config.yaml
num_hidden_layers: 8
hidden_size: 160
moe_layers: [0, 1, 2, 3, 4, 5, 6, 7]
router_score: "sigmoid"
normalize_top_k: true
lr_router: 0.000987
norm_eps: 1e-06
learning_rate: 0.00863
beta1: 0.95
beta2: 0.95
max_grad_norm: 0.5
max_seq_len: 384
train_tokens: 504700000
dataset: "wikipedia_en"
Below are experts of layer 4 (counted from 0) of a mixture-of-experts language model. Rows are named router (the router's row for the expert), gate (a neuron's input weights, with its number), up (a neuron's input weights, with its number), down (a neuron's output weights, with its number) and show model dimensions 0-159. Each number is 500 + 50 x the weight over its row's rms, rounded and kept within 0 to 999. Numbers have three digits each.
Before each expert's rows: "gets" lists some tokens that make up at least twice as much of what it gets as of all text. This comes from a sample of Wikipedia text that the model never trained on. Tokens count by the router's weight.

# expert 13
gets: " to", ":", " by", "ation", " would", " Total"
router:383438483404468503443543435490530553473565424424438415472510518478469458489411602472462487457577482469473469505474462498524460493517521518503617553524433432501536528504524561600528491491533480530495496489465527361538536500489419510632400567472513483484453543496535491587492518469448516407553538461560461481442519488449527428498545431540487505517484539471508509547646483460494603413522492470519448451534438535503427427567517547471493581496536454607487538469491543503409521517585498
gate0:459573447439485547459510501511527451573456439511549518493516542505494471417449436488519468518535510535611525469529503571425466525496382505594481502437484477537438431496535494508450442496506597597535492490430540462520599521471549388489503504610539496477514464540585455517484402518601433474459522580464507434530509468520588422636531529483456540457555601559478532479610486493439502419480551463568513526462396462495483438549542491463484460543465482503523464529444511486464564505627482
up0:511415525435509533506407466455544622539489480440503568404502527434492472488493454573468422437491436541512553496457492601517583521471569521605527454535568516410509515485534481502532469560465495512532551447402522560553498552513491497536467493498541517505441457518542515509434511492455560522471538487496433412542573567546567520505559586554461527528537575438527495517411589448377524590491468478552483569527583501358436524534505480457512579467489552583565470462530527545608557483468509
down0:346473518504468513489556587596524476556533455570511417554596475599520560468452481487536491510500449442512524520385411455468510486474469475512448419490494491564425489466471488427477569492543581571456489526506515581475501534498593506539520519493542513486559417496400529542455503418584583543481468546521459486511487513552484494521520490496574530576498422512511523563585502436547481465480509485563496358453604535382419479512498403537466472491516506552458578572460481465502499401482522

# expert 30
gets: " M", " B", " S", " C", " D", " c"
router:352517446458430485526528502516523485496488454501493453516586464401583480489463556512438468486577542489512488536483443447507436455480463608538519463533462471497584588595579551540454530488534534477439490476548524419542533442418418456564449528477494433470509517548558526491470465497485485504511464488499434507480454420505472477414516578407429548487512600492550437552512427505488564495580420410517403476507459579572521422543482521413444561437520457500474583457522526464481592559585568
gate0:479414575414473499467423549505495489442541482498499546515551490436476487563578560493606486462551494444539538477490458523525373409476504494514535533561460588603549385505558457437444534610443352532491598490510553558511481444540544429467483558559475481527483556595545498461517516482537542510531422515485504543495420474507457537533489506451468471418537465554495421502508540483439408526472397518512483458525478481524506497511518555458594523467504490585519554391442472449492427451412444
up0:513501487497599476518564437536547509478488566470556474470564564621429462488568580407534500542463443586445477522605523474433557570513572551440545473482496487397451520426505425434489489493475559448519547418588488458431533532520548629448468491434537520496494446431511447536428511518505535493595507425484423517573542533489494477526422443511504567517510489428429526526520446447515507543507544485511514452490455489476387504475391522522480418441492501469418439436616482517543534433508542
down0:593520443398485514563497564378479470526476503521603532420491507604570495531518471519599551452526451524499499577491539511536495472512512510500533475565493552516447408572421614468427494538570483453435456515526521461447525568461643467494454474480543417469488516466517499442495540530595470560527479435587408486553484482486516576487528450520485513451449569460510435604515505463436409519446551522452423479493477485514446479589488505474594510581539513531564446475485535475517592433449438

# expert 3
gets: " B", " and", ",", " b", " —", " –"
router:411465481438433454509538519540535548439477431505523407517522484459544494464421552500474464444593512443501471542458504448474421465506459548470580558508489433509571568576564575592459528505527513564505456486549528434583519466446455463580424557461413460428481489559574539479454504465492566428570516493553477518448494443519471467433512521469466462476506539495582466516535488498497559395588459429536409468576455570578441444567470533435469544458562501547505563411507564405471550565577567
gate0:516501494470559434488500608493490573514523464493471506510407496503565547542466627432469516434562499578574447518523554504469512441457546482518539570469443414581473395504629504451417616523481484493470566434539482526528522450544481485501483498459519540462465546573488496421472575478499567533498492445481459436475463410391515512539393525503514463589509534507411490488483441429463486511452526422574460398411523479585482483517573466520468400483490471530492466434380448445501497499551501
up0:460557530428551492443469504593454494517479568524526479532479499573496444557541624477522532454504475568574488568467566421396488501436520461487500515469529481599476533513494541502432518541378427434490515568519539539436499574490572582579490483480446457460503526562464507466534439523467477457560470419575572475588497463530392571537495544476553467514383474478479496461436443532455378471564486484574551452501509415406471446515585498509529535467543504492383455456464565503501497465527579
down0:504475519425416524528529485576570500479493496501478601476444487448576533522478473510465378563448575474474535475536523579546485481523551545520517517508522476565438547563425476507489459495447413616487491422499504522463467429443536469543502518508540502531493411480500579477574482555397410457556507461475444436442502467463460525446551493515442377420440501514433488505483414583439452569487552475500350539543487467519503542567461504531543563532525537506596614584443538599519518451528484

# expert 18
gets: "a", "ia", "i", "o", "y", "as"
router:391469477476386437468503496525545576494468426514478416515503489463581570510385536470456514512489441455458505609444460537434423466390545543401509582451478445474503547504504512553471559476517513611482459500543490522546538529489531478544422561472392529422511490516568529482468527481557484422616563533578538500465467454539554505523457497486489469451523481446540490531591471472524522450488485465583382556521552548611521393525534607466479492499546499502468540471507551467460444570575516
gate0:567459422567528475567547458437576515546453503489369517435490537419456472497410474527492488534490497412442472545413439551566539498503599492408499488491497502560492522456526561511520422499423549457398536464521485469422598428504482535575448438490477406492531471547442514355486390425442542451549540496495464535493531508528409458420561504497497495509476553441549604478507496593445494533498486511500519472541443495527539515536515507528532492514528504466475504440605401565455525526460610
up0:514527551483457533584471460481509506530474580515578439456489523529490538531461505505504437555518448394549551473491516432520494486453529450567470550537516470404499451458447488464483476512473446523472562531512452510536496571605580477500580517401546502425445473500420541614572454488528511507603486514492544587454540533428399440422451455485611419507532551502597570556495537590393533478519443383465515497510484580434484483520507416528474467474507519514455642557489505465456502508579547
down0:460488512507477525456391422408611557559529484455467513506460537404545555638482513586582469528480467441554557433509521489486521568575465474605571457582460541492537492470482489431536557507430482524504523598498546458507568560519482397480517434468569440508484491457505392475493542471496507459516580541469558528510529449573421515568528426467515568460509568471523455463523560570463452448429507482486475503478538489492488472538453422471505526358539553556510607430497555486437570531476509

# expert 17
gets: " |\n", "\n", ".\n\n", "|", "\n\n", "=="
router:427414511404447498487510529552522505481360501510518409496563476511592478518470614517493470434509542416513445530412580421520478451546482557466517560531468443483477496528521644588438555485554589533463465422482504506539494554455403491520491553491490479475448544572645524469490524519530564429526466539513445504456480479519508521474554480477487462508531543500498485488571502506542575472603483364560416497530550501552491401571491515476480557417549462542518574428510482436503566483544493
gate9:469487557446502526448486586439444516535405496498580497532501558420446494521488449481458419562445546543545484476482439495557510422499445588468436564480451467538465487540548490536487544527551469517441474475522591534532497528530518489431400405342462513548426436552516551592544452571419452496569504529484535496585405415507586495555488499547492391471545535493455485474579542480445433520582420543564537437539449527478511451508501458433497524492563573460438485473482507582441585491540469
up9:504521450541519540584425567516422553518530488527452418531505523487563455483410496464557528429559498488515479416461529469551459447371573586513466516455403553388470523539512510510438517552476459499575434501562544500532563483441489568432542519442443580538481522506496507489473583466479496519531417524462474485530546472503553558534548542590421518384448464510612499436490462550557511463564475528513507476447513364477595487551573516408529469527450509447476400444526453498510488496409427
down9:511535550524623556496562520485546548477481603500523574443472496512510464542376510467493496493486394508556549536494494525502545512501552488485514459482560502460533522559489530464505528537401439475512609491538442415477512416437584552593578441584497430432519551536387518532499456514517443472450491405491540523437505525489404487469465523458504549486454475453540521438481521492566483515508589516493419465457513547422394473483491549495445487520494464448605510462390432438600389428459555

# expert 22
gets: " ", " M", "19", " G", " p", " c"
router:406482483450418451540546507529538538452479421528520402521551474467573503462439578495478480439598483454498495541459533447447430464503457532454565538474517439483556565579568585587471555502539493578487496477531517439581523487452455477569455540472429446424487512569586537448450536471510528431560528468515452496459481442479490472430545526480434499498517532495560460533534483459509546425576436437548399489553480603572462441559490535434472542435561472569515541393489554414491526615600535
gate0:387482538534484546471578521533522471498439426498509461491460465431526495499483487497489495455524550530520454474426562509483640554459449501530473441502537600435531585484472504515576407476513491464470528436443492543532479521488445445467495498579402547475420606521519542445482524512461383518422570504511441561553532489484579523563467511554431535475579494569501438391585539536527545502497507458565499508462470567570538468542459514442631518561500487476581586424494524450504586432387467
up0:459569520547543617528559518456451479443578454531646542575464604452515583517439496411451434558535536469505512527545445455508538488561539501520534539574466508459531463521506511510534451472472520532491442554423551441498582480486643557481483508529516517413453518516499532533536398569536498594522542491464467508517516480592434523475389450553494466575520474482523470464570504521467512478373474542493481471513587426537400513509507490490585458441610520439509509417481522507413463481431511
down0:502417525616533610528500449515536433539500531524489563559550570534536493504535437571493448495469460533554487521568575526476569536616499481486561464517511542475532524498551431502578501517460498389511547467497552456436536527464540448522533454489493488497525497505511515493487531507541393417433510437480490490453545598534512441528506464544404416401512507480559533512499514639458459455613453538466488418454640549553443467461463546449442454487511567506429466465407494492500431387511432

# expert 12
gets: "A", "S", "C", "P", "N", "R"
router:396533526444460494625521497486582564479449424497486487507552471545536462508521505535436469515568454413522457565562492486471467398456555550467547603557477464540539552544540548501575443447517501564446476495492506487518561511423449448561512582521472455404510495514571538548449552472525510435605541513543432486483421398522450481473521541447435524446418537524523475456489525559514490484507498457583391439549496547563413444550487543435512515434585570555441553440530506452493596552599479
gate0:498428375517446491571499445498551535518407511611484487473544488502514511513534535502539462574468436552413597474494549466537517549441512476401570493534510515507461512507555477519421532475455505456507613420427569477490546477513424516563567442475448463495472471476525435603551437483520510434541602467501457476440410371601526504547549500436487542503369524444462509502421494518507459567488474512502518492540448506532514522518392453563508535407493566463552513530503411571489590509569486
up0:458513440503425543491501407481539625489491440477460437455551433467437503535495560553401426532522482567460492498476440458550495446486466412468589470447474560474507473517509514462492474524455526515555527547442477583512448404505520498521471476507576443512399534445517437601526520564473518402540626438563451427462512415535346525567534527488544459533438501513441568548425502521553477516477521522492445605490563542558512525559459499476550554486435479597576492590536503487461501506550555
down0:565482537500462517514501464500465542529520467562543462510494510524568448553523427520462423535447455579487580441447520470471470494500414509525481510556496592511490579458534475444445335535474434475467584480461465415480482472421592531552486591496520409435493578583454517422553430529501501483491467544461466558583451560456443540565486546453497570509516465400559459638474531461440451578499426547603518451532562487471465569453504478532571507490547550536537568518552449568474440544534500

# expert 31
gets: "t", "at", " T", "et", " t", "it"
router:423420487448479480537574522506478498405418411565483444538503447386551585479455529525490467423534451507522441472474533504511527453535564517511543537527558486512557541566634527533427486430440547551534446448499583415557509445454497507503474488440453485461536496609573541516432503445527555440586558479480393514452535473444578459457479548471489519491503553487625491489467458446535507513441451437503339512505564532540508514583535558399502579519537505501511519482528503449490553569552540
gate0:508466480560559497524555481515542408569437407475443498488475521475467539578427503555490528454482371501474430539478539619421439479556489537466624506435510490544559428597457434502490550417492582497423547521477531446551534487491456475600478505524465497395527614599521564511521514493471520446463440489519503554491535513472473551551480428515517509542511554560378521569531479545540489592504480541536453510450579480558478548534427510485599546490535499478516520470574534527571579604472524
up0:532483466533438500497533520518472440519440425462400475355512560374505453572419507537417547493508380510538454445599533537515501549589446506508609399525439429490565481572520479525479535493522535515448498486448546555452546520484572509525461486411455457560522513545497594500426499387462516511389522405553489588443460504562454528500491490492486502523488519595426530459486471519519405461560510493506518534540527511490459569503447505419582538543484451481465576490523485508534552451418443
down0:423433554649418550525454522494462468465601545444555512612457545518576504480609420520498437527418526501525627422521622419514394498559565447554487488517501568509497536556488552553434528506484478482395430515553557429512469570470407479537472480486409478475504526429493497566468542451455554522446530543506515462458439521535490441528566534518564472470511517509515530474442417402510501581484395508446459479507495472499543458497458428512532540532513481483495560535418502521505523448533473

# expert 19
gets: " in", "20", "19", " the", " s", " v"
router:400461475452415488499539484513530546451465425504510420538558480446543499450437587543452451456565490454481491538467533467458406479512473541465584555495516430486564566575566608586476540512531513584502489458526529440573508468459453477585440551477398490421471487563607529472454537463492541442562532477535476514476471445497512484450520527491451489464502531495571432497534495478509577407562478454557437467553443571575416420566480538451463545445551482533530553407534563405478544580606538
gate0:440539542511508479492511524487504451568464531429456591511488397474469469538518534586413592462521541507417383552489550469545496456410528521521608557472501571509460500518494548444480500475489438537514493497476632461520478575443515547465505507434569512457467491459472453526447489486464427508563523474515391511503506499518527510461445487474570548442571465566523588477572503501507545466511492493506454427589528590515422393530429478401517518506460570503494415483597495412624452575441411
up0:563565581513625513500536555551480540494490515572587487516586474470493542452517415502487520497441412545483515419492542434601502529583502524604504439556534539561528517540527543460496495586502496564546446433578540514492515582562512487438552480467614421483543547556480558553577508527488483488479547481513562519561559482477464529508478489428421493517474503516515459507553507518485419685563451536505471522539460452618508548550536567443550500460499562524421422487470520571511484456520606
down0:523433484535434542381563512500451548512505496439525480561421602485566616452466584583485477527547506481500494474469501532506505544472566565443439462479455595427447486524438549509468461446503492570551509478505477507506558563406621540490581443554477540545483532528490458486506438449500452543480524579577483405573389430493546517472583437520513566464595556598527525510456492478587512478545452471493529505479326494531547472554475535463432528444570473558479531531496514463533534522538509

# expert 11
gets: "20", "19", "18", "0", "10", "00"
router:397485534483350483460527555517482504476459413554481492517524485513489499452511554537508417459512422457473530537471580526497486530467558549448501560540483393453602547481523564571531578511439494670502535411528472472523495467461466511510482528512372496419460427534569555431502556487512543402558506496521515466535498472474517477433552515505466467446502522489544439501531526499470531422577431461519394454534547624514458471554482451518523534535520456594525481431545528376492544536601516
gate0:479402508549479429485474516616477519585452548579483451453606560553518541578473517411420362512485555479541472515508543511520531550452502435463587511547540519528531521474579515522517526470557491497540499472406604493608484536484545516507473455537459558524625455457538575484616533479610485516473415476537510452541548478509476470512545520588463542496514436476540433601465345573430533534541588520546499508544526495502544488495479545537489518500475473500505501529460556499515554422575463
up0:544571494427606604474561527467439506496527472488557579510434384384516520474525504511506524522477445541490559527508500573495505461544522514550465537567493469510534405519465495533527465514463569493434540424556457520456430491552451524479545539483498451520510430469450492472496542467461510480479516513477571588472486521423554490444426417476490530414550592462389520456510553437571485471499431395475558452500469494538472484445536463551432538488515518595381503506508427493459576654380566
down0:493498547498493489458484546627622545532501448521514484523459603570651544426464508442593478460478496531562486467495602476547426484486509521477546477456553510592477573527485529422502434450566567510404433466521498379610425458577545466541492484551479503428447479472543465487444500425492529458566483493520480498578520430486442471512467445475526445527497510508457467499472542490418441558437455547496508574513530548494484480558556387602516486549484492464549522487542355522539471483471475

# expert 14
gets: ".", ",", ".\n\n", " that", "'", " where"
router:426501475489441478440589452534474526491458380529494491512502493476558486468509577520544528480564480434487445494438501515462422465505391540492527571522416438478570545457526596536448513496564513522473445427520587474625575457444421520493524585433457459411512480479550510474435554477541443481513567482480493553557423476469555454477559488406460493544383524498568446476497469412545562469597427466500465481543504574504435478537455589416511482463598551538529493504524557462558487532609539
gate0:480552431447473532480500599518548480490478423494500515489603484412461617438509639425520572462491480465563470522544444460526494514475517433465543588501529514435546510556598476594572521543434508479475504380494520501466430547428464495476538517474468533554505418503470552589409573492548507481441602476569551508500526488543521508480525447444539515510548515495521576523559566566577497474571538532488517501566475488527473526624514437585560451476497462395489578490532523486616465460493567
up0:500550479538503527397542433543514492498479504441466465461542551383563579438500582464521581528462535511503452476583497489452528468366530479484562495533562493451581457554566527513550548467462480423462576480476494530455547606465530457465538497506479598508567429520557582481571565537494443485424575592444657458597473474478593553384502491458518543458541470574412508450505533551504514440529478508585585544542515498475459506521480420552497550552544443483491505478541539494500511535491539
down0:538514456508594494433427493471502555506533462534566596554407497436474509532493494474456453496422500493529446511457472551568432457525512528498571400501439518472489590487517497474466439555456559431399482563581496458441490498616603513459482511467475448469503513422514518481491504530461493569498511551528583473552521399452506643454474522500499508431475487560534469484575445521470521471442435488625473543468464413481594514540511485570507477569499534433429605406544512438493424480448600

# expert 23
gets: "e", "m", "el", "le", " de", "re"
router:388446496449500492529557487539562570487493394494506529487484542470548472517542517547455477505494562441480438555524544460459513527512498533495560504557503428508557552531499532529510608558510567571448509443533586453632481545458443547468404537446387462471550527565496471393487503523454489421601552443496529585559544408550472502461492537530456515458517460510569474535524505372507504468566479420529429514570505520503541525571519508457468534375541492518491552488577629502477525623535486
gate0:484588528383515536550457476484493521386435382465586565466547503538507507500487546482493520469509496545541480541462521506454487466490526570484604522500440476449515474531416495445578493510503497499562471490480455521484565502514516582472537550496536462584619455511505468524362535459587593361468478530444456568419563528514492573505493585572455414419414464487510471512515460531466444570506551479472531480552522537490628434430512555444478533583555513551426506538449500490477562506570488
up0:449480439510563500449473533636486418506458595586435506483515541518459489505563571510485416448491528519517486616584440530464550481433517549441494483471512521542473509472515487485471481484446526467502565576494479473452495478457415495499434450536557476514470549452481549437613474439467467458509497567429594516414458432515583510412554453505445501533495503644472402501437511491443544476579398513464412512509505576545512478454514493555392512414514557500449468496473551480415559441411460
down0:456421512437491519510485475419382562549457514520457514416527439485451481563527435462515520454444427515503434491500425536455469429376531440521470441434521478558478500511486467512517603484509518568474383491517456550519530550444479471442585492496486487543497448429597544538508428498572470487525451466456479502482434456429595468526503592458466474472503516534394487430534546494525537393460494375468487493548474584483519526455502496458614568571573493462524402444562484447475451507552400

# expert 32
gets: "\n", " re", " e", " |\n", " w", " n"
router:339506496513459480539542424518509527477527448487513457495603529468576493439457547575485432473562529425492505467482502530489511465510452533507545534461565429539501528538534549558454531523489516517461564402596469470520541471478419482503416465526397504429470486560525549473546509437464579384578541449504440527456544454437514465495500501481478487482511498402588476527526484480512540396594527467528463509503509618567479404556521514405473563425564520571536506405501564448465609585560511
gate9:464550423582493540437587437555496603562467565611445424421481519499527476452471491527485603536509573542516594505436497548484475535511412453460491395542539449414479535462537452548532580509500482526473522510528566586497431430532518525482436516438459489530506513538531441512516533413496518530584578474472477507387522444491476466452468541457522442487449571381528445561515449572528502430547536522497514469437546496421529503577466464408502506486554491557561583576507450464397575527474501
up9:564556527446482488407569508539527494474521592554497447497527516410458446436454583532469399553484484450407470550557514564477505530432518476445519517516467504480447458511526518567499580494477571524491607490445505532559483544475506594473503481583479519496470530454431523568492503477554536601597498469613561468468458437526546515483552550398487520521563547438533550600455421580568521572517545518527487485396469478460521555434506557444494536470542520576470523599455457617449547464417450
down9:529599416439470501457495470517459487502522464359532487519480411413470459572517497448417452523514516534501426621479533513491592525490500552486505473446491398470507458480500504554493514493576531505497423453440455563517531524448449479509520465458561580516581510639464464541508455514519517563467514533456507470478491482480546629451526548577464543566440446520586511547588525557396439500408435418531458510446485436502482413496572516483429466610406506522515483534490421551469491530455462

# expert 8
gets: " of", " in", " for", " on", " with", " by"
router:493413515454440474551532457528544531516478460513475514520493530304546549410431548522492467482487507489547448583548494499504419475483515516436554563595532509476508561481546554518505535486531583515471492491520442437512526533480470464526451565438384539468456539526557582447471548506498624488531614503527421485551473446537561471531472552450498505379434561558559494517529477539521519453604467473494494438479458545541397436589537517505458516440499420422495503489544538383539548577539556
gate0:486491449557537556468505473490506498484409530586427509625559460575510511524455481406530556534542496471587573642510472533501496484499560521479441494400399544521466426532523548595476474445486506438408616554553529543505528513544481495551428440447485488551452460487588512504461536602464469555489407522548546507564487516514471580504443531540473495480490488476439418447475468545524513588480498517454412568432469558569478431420488544529564521437477462555456568508440501529400445476488444
up0:571509529401466483498487555541500460508597468433518578384504529504444530505443451548444533453548488579390492413507558547475510510508579500480608456537554447468452613521509381458534547543546544552541547371514470525472443575516487521479525537487517508531538508469413440486506456458502462514483520391439520487390531442448510496559483560489574490472531420511593612457516554461466508546445483445527509492602449528464486500491547458489387420525497513468529466396543483528580495514505529
down0:434517551504489510520482506551443524500525389474509446498492481595460565481524481595444497521441498608467554483501465562509516492556483457396486417503547479501487553627512477528572464466531558555537573483449628509529484510511509527480472482514603452575480438544421494493448458443505518470512592407476475477527438559464552590525493544491563573462553482493549543538446602468363582560456501428619557554460436482521437562500469463442482524511497536542496542466588417489524563529489434

# expert 39
gets: "ot", "ut", "ac", "it", " part", "ct"
router:456428489513407501548566527530432533445373449527515464533503477556566486394441526532493454461571547502479479577428539487394494430501521536515538513410532496427518530553620569587519494503527475577504521504480525433602550389510438474603468493480462543486528515522569552484471528480483529500531451532559445484468497435499541449523543487466443509506498550413526406506525497488518547411557418467536479444576483463525472403553458460487469526439572480481469481453548591377533560525616526
gate0:366431497522388578467449515451545624499475499545544454516556435537500476460513607470486473472551496509565479456402555558427470507451495492558570450357567464458487482479556583508514458532567455459453524463439532549403515462572560569552484470519542529551566475534573587535517530516549550514500531550518452445522538507466504415479443506477501450515487469438501439551536580468506486511536546470445536550505591427601420523510408478479478485501433423525445507558462498500499587443572537
up0:505488515393467511469497522480482553577601519449506487529505538577516442510474600429467564494502428352526495531491546472443592442450449552544519519508512521503430547451554583458529533455486588471432562567457576447507494497527563557380474444497533474498557572660407508488568554477475468562527450428491459459459553541393558419451441462554417482550532491478504466524471507434577460524474449473455538437506479488528508529537527521443477504447512445502477544586527465598505506560454465
down0:436550516531456500419550523446525424538476573413547503429507500503434520431482456519485578476501483540530419558434612461509521475505594463571484532456519428469491512457532448501579487479513510552516490538474455530455497567647530484568458510554473497529419515536600501525454512484525550610493588604410419501524490540569492451519505481468472524457477426436480510487511607422497507490479541570528495550502474436562535574483439554451569483557466461423502408578483404455463618447447499

# expert 2
gets: ",", " and", " was", " as", " is", " or"
router:460481508476533504476537553572532574414512483517500401447546563450511542448392509484427475493557519441553502491538511501438434494445429505443554494465493465481515535520525571488443563591509467557535475523594591483560491442474540547521480508477386448449391503484581557552396479462535535476548519438562516519509500473540513517407481544509494447493548622482492395437488458490507492429506506449546498419587516552522504447590416497462472530508597502528533483379530586386506562579531551
gate9:557594533559456447434528396470486512453505516424488517530438499474575443511469522370538386480485508409526412439501589472564471517391470424479542503607449536480527466611537455621544495531493504493452462470485516462446527512502479491512451443491470529535504612534553354544511531473519440490482546476543438498469511494499527488498505505532608544533531618534437574424540467467596511530441493482525480500544439477475513569597532552485494547502494405552548515565457481517486467528471569
up9:553558465521491480517480502455519448433567514469580576517512444446567545498624463433544550500506489505539552551488476556592560545476534587477478471412484584517504505499440445430514489496509434544479495497520538463532483518544392468464484484463565445468396525531570428557511474508472492394517475464452357521508554378480495451540424482533451575431487440450580375533484458477461531539526480524509472475527466523549450619579499525459518477568503484571545527531478438361558450455459479
down9:489476495452588416448500570512453482565460487426477490559607517499449396490440529543458393472472471475505618450540513447373470537448532477493417423473518407459510420467549516574391535492506553521465440538483469554535456473474522499473397558478469562497521432495489460579535621451512584494546413555510536482448440478438487575549500530575578499502411481505514533509525478542565466532449572414518546464494473480477574442420497527555536523484558522455550512539554430512517561493561545

# expert 28
gets: "o", "ar", "u", "an", "a", "as"
router:395498479421430504499591476509501515434404458469489438529535549458563562531519571530478495478607509430467522500419495519448387432521432527454516502556536499476505484523458515549556572517484491563489486518545531437547508546434421501518463553492373425434398520591516531520449502446524436504594471528571526475458520434450500513525486486463466418541471574459566469487567512425542541509467545551550473478582522580526473374535474521445530560439547541529496478447486519399408512621560528
gate0:506463533510535554483558516550476493389457439478484457481492472454537557528454471471487422473529507350466540546650467497442409486617499610475488537529537538575497530493527578548532497530476528452487438500511567541476481570427523572536491553469486444463457498536509515513595408582457381491526618497499491597555554499544485450488508511460519506552465477575472477441495459485541591516458561616493459512527527488503510514519565522494641476571517568497531597485559465502507497559581527
up0:423422545468432409499486502666460583569420492445407493510503469516522508433435503488556431455467531498481528565533511534479477490495505478468431546479467502588432472410471497532431501494516510639549501579444472477515430495515491501459517445495451510477524550556487443503505504513483484561481409491461535520498415456486463490587503452586482484497433438572492481517550447473507564503467407532625562535428460542588560514450470477452465565555563482513518439545515396453481443379597526
down0:612482394502412601574422534515503474517490545453551495380485562584581431543483526543563461437507482569420491555509494470546568520560482468496460430448466553517400469465598562460506518554509471616571468497568552479608442571541467541458512581517510491402581504519496488508530431551446453524510404403564515573540477479518584545451482542456532465519532510497567513478507480484455431444441471502483451445458452482481538459550445536475496477485513524385472493451495508570483541538541547

# expert 1
gets: "am", "ad", " is", " was", "um", "ag"
router:463543493476426482482478442524566552502470453506668470469525459458538446468462562514464456484536537493468534463492549473501452446542423510459537545485513477428537609594497518588495579497575437633499509474532507503586547515437433450585504497476422462434398487500519515506364517476536564452577502490487423548482510417530577487520516517492442561511515492417556422473558474528500597422548440462529433507624481555546521431542489520447517558503564490497520583493477544456497541560575485
gate0:466541477422538399570467537475674487471454582559523521435534452514416488506404508581499514507479532448496444549496465610564468546556516533496509566397521493484469455477557448478428565524531487473515443459493482482576457514533497536538568541478408462488512491529475529512429475417549533507511515536511509456463519421571546530545447468427500539465530399472537481425506505490447503419711548566505480573438476489615541556474574550490464501521479529486492497567518438548467480477518446
up0:517503477555460501482567446589531387509534464466509519527530492507485549523574593565606504503619523494498430549573610408537459440526459483514477380511563526530533470531477450490471527516539577614546426534454417495474474473463523509483474639608456561550535536458470506465505485479490447516517535517487590570506480527515543424573422532480404566493501478465474522474594495493506438484479435507487541459512555509436441520526520389449467481452449363491431510497526421516511490555505574
down0:518389534494496494424564501482477547468458497477581489605486568412505504478526461498556531421520571540523543536437566509493574592466470468508484515507411527472645473509505491535504519394472488504457401532455502529533378508439560436476462542593452499483454480485516496444500528424492539462563425514470476474439548531469392491527544567512524525518502481541480542575649470457505511605489468438418436474444594577534468530451484442551500541484468552462542457483557604476541433438497547

# expert 34
gets: "er", "ation", "or", "ion", "ers", "ist"
router:461466514457446472528548525504593563413474419551496453432471369481586490443479501449516500451585546470503458571508496490455510447471534570428589502414489420501541537499548538541477501485454552666506511504486507408542515590454473439559491624452418528467521505592546506498488543483514452404521530447516486581548493488515504492496468477469495404498595586456515487488516415407507549500493551488525384451483478549561488503528505502487437516458519396593467538429502568444539460540529527
gate0:547516511521490474391497584547518563490500485511507488509462566430580457595462506476527497481523457524464502429515443490575598567446591532483507561510433410499569560502562507499493512457589477402431563434482503451525494498428397474424491495590466593519425419568550553516529402452479465429426481514449450518446588476500531519483514553367475475588519565449459447463509509498552412460475495493444594467547569418538464507554487464509524458451477412533513539474504431514435520565456508
up0:542626515430485503439403464460500464515538503503509596434424547536507546492514468516586509436526487470569522507532441441496474524409533522467577576469381598463505542443541513531565515546526471424507492593477490564552498505566471522442415436541512533517539544492538467470485469517556427403456441496527464460488490423513582517469495512558466547540509402545548529466492493465556382490544430456545462457436520559569482559521528426547538448474539407432481630495480467363539493546509520
down0:463504596500550437531435497513502492417510469483532554533425487587527553483565486527574387411493498591561533504455417467451549453503424505531427494469470566435538448427625483489465509483497418476449587559495426469463520503369459461478435580457499379484486517426546448558587484504546613483503501543561548504512565412500498483510548462455462435502386440548556464522536555485503485484534510546467481473510509603467465568453532501563503506465442475455480515482588501531462580528432515

# expert 21
gets: "he", "ec", " E", "ult", " o", " O"
router:405435481433455484513450493463603520403513453576443478532522451489580483450439539461490490428557518468432432573508545472427455508467436527498571519466620463501562501563519571581503548503573506595462467433513546453620492541461461497554449481469412472410491495617604508523510449497573537442588513480534475525435506409486440531475526501434436539451502533553537505498531471514461587419510412464520525474540464516550460474576512534458495545494507548495548510440458464464504573579611498
gate0:505444511510503524495467496426477539536556429561435459506492575549533538541496554498582491518463535377561431428491487532435484518576446520512503447411526507547549556456451531448492526516630505541549530500483481574586624560426476628487388527429442524381578576505463518497512429539487501527522448563490498527469591480518477524487525551567581383403493527523549514505572520527491503494459476419489530561586481620477502502492559538458451462518563533516502498556484505427463559498477555
up0:486453545480488514448380448479403533478495535584487554460478494469494557532425486442428474484397564469489482535544422508476453503658463524468533492455499500489502523425522486469421543469513487596571496505420382486629595497509499529408492549493490518456528583533464467481505554560496409444579502419517549427504524422548431519403563540470568510499534608495518531581429502448468496563480467420572474483497530438482549537505477548501545459574534438521472428542450494451431508513536522
down0:478505418451596491469613364464447482547560475544459495490533484480430544507532473496492500466445476420560545536561482457608446492497478462517472532406472511556443494492470514503486589484508544472448512524509527466529460569511544503463471573501491516532437629471557476473498482452429492474518461556477488472472470565496469447499494541481499517583409535562536523437502468499462409520398529476540635601583493459534490646597525486395532612469532555481440435483619521516506530537485486